{"num_hidden_layers": 12, "hidden_size": 160, "n_experts": 128, "experts_per_token": 4, "d_expert": 64, "d_shared_expert": 256, "hidden_act": "gelu", "moe_layers": [1, 2, 3, 4, 5, 6, 7, 8, 9, 10, 11], "router_score": "softmax", "normalize_top_k": false, "routed_scale": 1.0, "balance_loss": 0.00146, "balance_bias": true, "init_std_router": 0.0342, "lr_router": 0.000955, "num_attention_heads": 5, "num_key_value_heads": 5, "head_dim": 32, "vocab_size": 8192, "norm": "layernorm", "norm_place": "pre", "norm_eps": 1e-05, "positions": "learned", "qk_norm": false, "attn_scale": 0.177, "tie_word_embeddings": true, "parallel_block": false, "init": "normal", "init_std_qkv": 0.0402, "init_std_o": 0.0499, "init_std_up": 0.0575, "init_std_down": 0.0575, "optimizer": "soap_variant", "learning_rate": 0.0085, "lr_mult_o": 1.07, "lr_head": 0.0096, "max_grad_norm": 2.0, "warmup_steps": 200, "schedule": "wsd", "decay_fraction": 1.0, "decay_shape": "linear", "final_lr_fraction": 0.1, "batch_tokens": 131072, "max_seq_len": 1024, "doc_mask": false, "train_tokens": 674800000, "max_steps": 5149, "dataset": "wikipedia_en"}
Below are experts of layer 5 (counted from 0) of a mixture-of-experts language model. Rows are named up (a neuron's input weights, with its number), down (a neuron's output weights, with its number) and show model dimensions 0-159. Each number is 128 + 24 x the weight over its row's rms, rounded and kept within 0 to 255. Numbers have three digits each.
Before each expert's rows: a language model's description of what the expert responds to; "raises" lists some tokens whose logits its average output raises strongly, later layers aside. This comes from a sample of Wikipedia text that the model never trained on.

# expert 7
What it handles: Standalone space tokens, mostly in table cells or lists right before a number or percentage, plus signs like −, +, $, £.
raises: "wh", " plays", "while"
up0:123173109087122153140084101130115102133154085150068149136138120109148121117105181083144142144083086110100149142117149106109107090076115152123118118117127111104113106153085173104136140149133120135133120139108108151163071108156149107154157120111185118103121114122148132143120140124131138132112144116119126151119083095141139142116105098111124135135114156120194125116127173117113158150126102167085146131106123131106092145153114109134135114143129148182075153167112124125139137103131135
down0:116156127151154143093113140150138138137166095095145084118188116144156171153134129108101090104138180113137083132098153158134099143133140117136179115113144131113147156139110122162083134117162128111139108159140110101101159109162156158118133135121107132089102092154144123173134154109096171092115133097125117097108118159080083104119124133091121102095134110120153128122132151099129126117107156121162115127106160177139118135167098110154144125126151146138092101092128144115153112147156108

# expert 30
What it handles: Dashes, semicolons, pipes, commas and and separating items in infobox lists, credits, medal tables, e.g. Gold medal – first place.
raises: "ad", "inn", "alf"
up13:125118125084135123134138114127169114066141101109096103113157157137170097165104100150098114111111122146108107120119120133105118132098142145138074081118164108146107143124099117131114125087163119111137141126123163159106107107151112110146183148109130194161165121142110107148139076121120117162123144141120098089162179130144132134148184120158115152114085076134154140139158126101125121109137150131099109105157128132165113125077158166118102122148119115140141126140122153096146107130125131
down13:172067094152140123110125161151163120157096136131152141146152122095106152154112133126115135128127054129152157124130137118102156107153127130156159166122106121126091167104102125120142140101131101117116135134114125129136150127137104161160148116116091090153118128124166099101117160127117112135106127169090166166135140114117144133166147160112115175143142138135119137146096071102124178114138125174108147124115136132098091119106111179157091138138128112136109105127082134139081150091095097

# expert 3
What it handles: Colons, pipes, slashes and decimal points between numbers in tables and lists, such as track times 2:14, race times 1:58.36, and goals 9 / (0).
raises: " MPC", "amm", "ny"
up0:112117154116105092143182083130140148131085148112128123114168157110150079108135127107092095091135121144096113154121165064152139135127098134091132153122104141158110083153133098071121110142121164131107135092160127134089127104157094123170145161113116145144096095159142122103148135113126170147134160156152153097139129137147156091126126114126122132157095094175139069159167146121162127094116132137103118121131143119151114103151127138121141096128127112096124143111156146100117110138135148
down0:091136138144117149085135135110113106087131109130063124155155129133179138134119087108174171153157146104152119099152124158131146126147090151138116161072135127180149116126142170154122095148148145116136121119100093151143103148168172128133154131128141141159127127143156137139116110141129116120118131092173120132105106140122109148113113086139127155116074149148104130128134129128136138154093174150102113106146134125111156106106149148143108126109123103039140115126128095077123133119097107

# expert 10
What it handles: Pipe separators and closing punctuation like ), ;, ");, after place names or entries in tables and lists, e.g. "Colorado |".
raises: "ín", "ww", "ista"
up0:155119092110125126109165083142088105143066171103132067138117117120124148118162139143155169160130138143115171132116129142097135117134125098114089158121138151178122177172148160146116138087117105106124129144122140152094106091142156142100130169121157139078161138137101104140129098112135104113112128102107127152110105126133127155144172151128112155106131142094111129118140130121155092132125117085145121141078108131116144146114121168138097163146120133128145173083123187091132127129117107
down0:155094126108123071162152163116125140107132122108114198122123160183119157138123131073074166134123119135160105137119153120149096105129121096095129160142090153147134128136144096116150167153131124152126077146136124123124107128099109079142102110136106091154183119143151103149130144102119127100094127087130097154138134130138186131142074162093133142145139129146118097090152138149142150136177122146139126138101138129121140152130119142124108126135137084112102146100122090170140134142111127